python train.py --n_layer=11 --d_model=320 --n_experts=64 --experts_per_token=4 --d_expert=64 --d_shared_expert=128 --activation="swiglu" --moe_layers=[0, 1, 2, 3, 4, 5, 6, 7, 8, 9, 10] --router_score="sigmoid" --normalize_top_k=true --routed_scale=1.0 --balance_loss=0.00725 --balance_bias=false --router_noise=0.1 --init_std_router=0.0143 --lr_router=0.000605 --n_head=5 --n_kv_head=5 --head_dim=64 --vocab_size=2048 --norm="rmsnorm" --norm_place="pre" --norm_eps=1e-05 --positions="rope" --rope_base=10000.0 --rope_fraction=1.0 --qk_norm=false --attn_scale=0.125 --tie_embeddings=false --parallel_block=false --init="normal" --init_std_qkv=0.0392 --init_std_o=0.00835 --init_std_up=0.0392 --init_std_down=0.00835 --optimizer="muon_variant" --lr=0.00795 --lr_mult_qkv=0.7 --lr_mult_o=1.08 --lr_mult_down=0.7 --beta1=0.95 --lr_head=0.00684 --warmup_steps=200 --schedule="wsd" --decay_fraction=0.813 --decay_shape="linear" --final_lr_fraction=0.1 --batch_tokens=65536 --seq_len=256 --doc_mask=true --train_tokens=380300000 --steps=5803 --dataset="wikipedia_en"
Below are experts of layer 4 (counted from 0) of a mixture-of-experts language model. Rows are named router (the router's row for the expert) and show model dimensions 0-39. Each number is 128 + 24 x the weight over its row's rms, rounded and kept within 0 to 255.
After each expert's rows: a language model's description of what the expert responds to; "comes before" lists some tokens at least twice as common just after its tokens as in all text. This comes from a sample of Wikipedia text that the model never trained on. Tokens count by the router's weight.

# expert 24
router [127 143 113 144 107 121 128 138 159  96 132 128 133 166 129 144 108 143 158 133 126 157 138 121 167 135 110 119 108  99  95 136 145 142 145 101 157 133 141 130]
Prepositions after verbs
comes before: " the", " a", " his", " an", " be", " its"

# expert 30
router [135 144 100 115  90 145 130 146 130 111  96 123 111 178 103 137 118 115 158  91  72 113 156 147 181 136  79 118 136 115 117 112 153 148 137  94 150 124 109 115]
Of and place prepositions
comes before: " the", " a", " his", " 19", "f", " its"

# expert 40
router [132 138 106 146  98 118 131 136 135 114 158 133 142 149 134 127 157  80 164 115 112  97 144 100 144 129  97 101  80 110  89 136 134 159 128  55 136 105 157 122]
Table and list separators
comes before: "\n", " ", " 1", " 0", " 2", " 3"

# expert 51
router [178 169 143 109  85 112 121 150 112 132 138 160 123 172 107 162 113 152 150 119 121 132 136 150 145 110 107 119 131 100  88 156 122 144 145  78 131 153 148 131]
Line breaks and closers
comes before: "\n", "-", "|", "==", "The", "==="

# expert 58
router [133 141 143 104  82 127  85 149 147 128 157 163 120 164 117 130 165 115 154 112 106 134 132 144 153  96 108 115  95 152  97 153 138 137 134 123 155 142 134 120]
Numbers in tables
comes before: " |", ".", ",", ";", "–", ")"

# expert 32
router [120 153 123 173 123 135 121 114 135 125 115 108 134 128 151 134 171 137 107 130  98 108 115 134 131  98 109 112  91 131 104 127 132 143 138 129 120 142 153  95]
Past -ed and prepositions
comes before: " the", " by", " to", " in", " a", " as"

# expert 5
router [133 144 141 111  80 127 136 156 124  96 144 125 145 149 134 133 147 127 158 137  93 146 131 133 135 110 105 124 123 126  84 141 172 151 120  84 173 146 143 120]
Month names, dates
comes before: ",", " |", ".", " 19", " of", ")"

# expert 4
router [124 115 152 105  88 116 115 151  91 167 123  95 134 145 142 143 139 105 148 120 107 161 135 138 130 145  77 121  91 112 149 118 133 142 134 125 150  76 144 148]
Function words, pronouns
comes before: " ", " a", " was", " re", " been", " first"

# expert 53
router [137 140 141  71  89 124 163 118 132 106 102 138 144 155 134 150 129 147 152 158 111 106 127 135 120 132 105  87 107 154  86 148 144 122 150 132 151 108 105  99]
Sentence punctuation, clause links
comes before: "\n", " The", "==", "The", " the", " In"

# expert 38
router [138  95 101 126 144 165  89 170 114 123 135 141 162 141 131 159 149  75 147 107 130  81 137 133 139 135 105 116 142 141 107 145 137 163 142 137 139  81 162 116]
Table pipes and colons
comes before: " ", "\n", " 1", " 0", " 2", " 3"

# expert 26
router [125 117 146 134 117 108  74 147 129  99 159 121 151 155 106 151 118 130 136 119  92 152 121 156 120  99 116  99 150 144 112 150 107 155 124  70 156  89 126 126]
Derivational word suffixes
comes before: " to", " in", " by", " of", "ed", " and"

# expert 47
router [160 151 148 113  99 156 149 132 137 112 130 106 145 186 155 151 143 121 149 117 113 129 136 134 138 153  69 125  84 117 106 152 151 130 146 118 130 137 133 119]
Numbers and years
comes before: " |", ".", ",", ")", "–", ";"

# expert 57
router [143 130 141 157  88 120 133 162 122 141 142 133 158 138 137 143 116 116 145 164 135 112 110 122 109 121 128 149 184 135 119 119 116 136 103 106 124 155 147 117]
Commas and function words
comes before: " the", " a", " ", " and", " re", " 19"

# expert 19
router [148 127 118 174  96 119 173 178 148 102 130 110 147 175 142 161 133 144 158 142 119  97 114 183 114  92 133 139  96 150  55 152 144 134 119 108 138  77 113 124]
Prepositions and prefixes in
comes before: " the", "c", " a", "d", "f", " 19"

# expert 46
router [143 129 130  87  92 166 129 141 138 107 117 176 138 124 144 130 166 155 168 171 124 111 122 144 123 133 108  87 129 151  89 152 150 154 161  93 163 131 131 120]
Periods and open brackets
comes before: "\n", " The", " In", " He", "20", " It"

# expert 13
router [158 136 134 114  77 147 129 149 138 110 151 147 145 139 136 147 144 116 162 130 105 145 131 134 144 108  94 123 116 110  79 136 146 160 135  91 163 145 148 125]
Line breaks and table bars
comes before: "|", "-", " is", " was", "ated", "ner"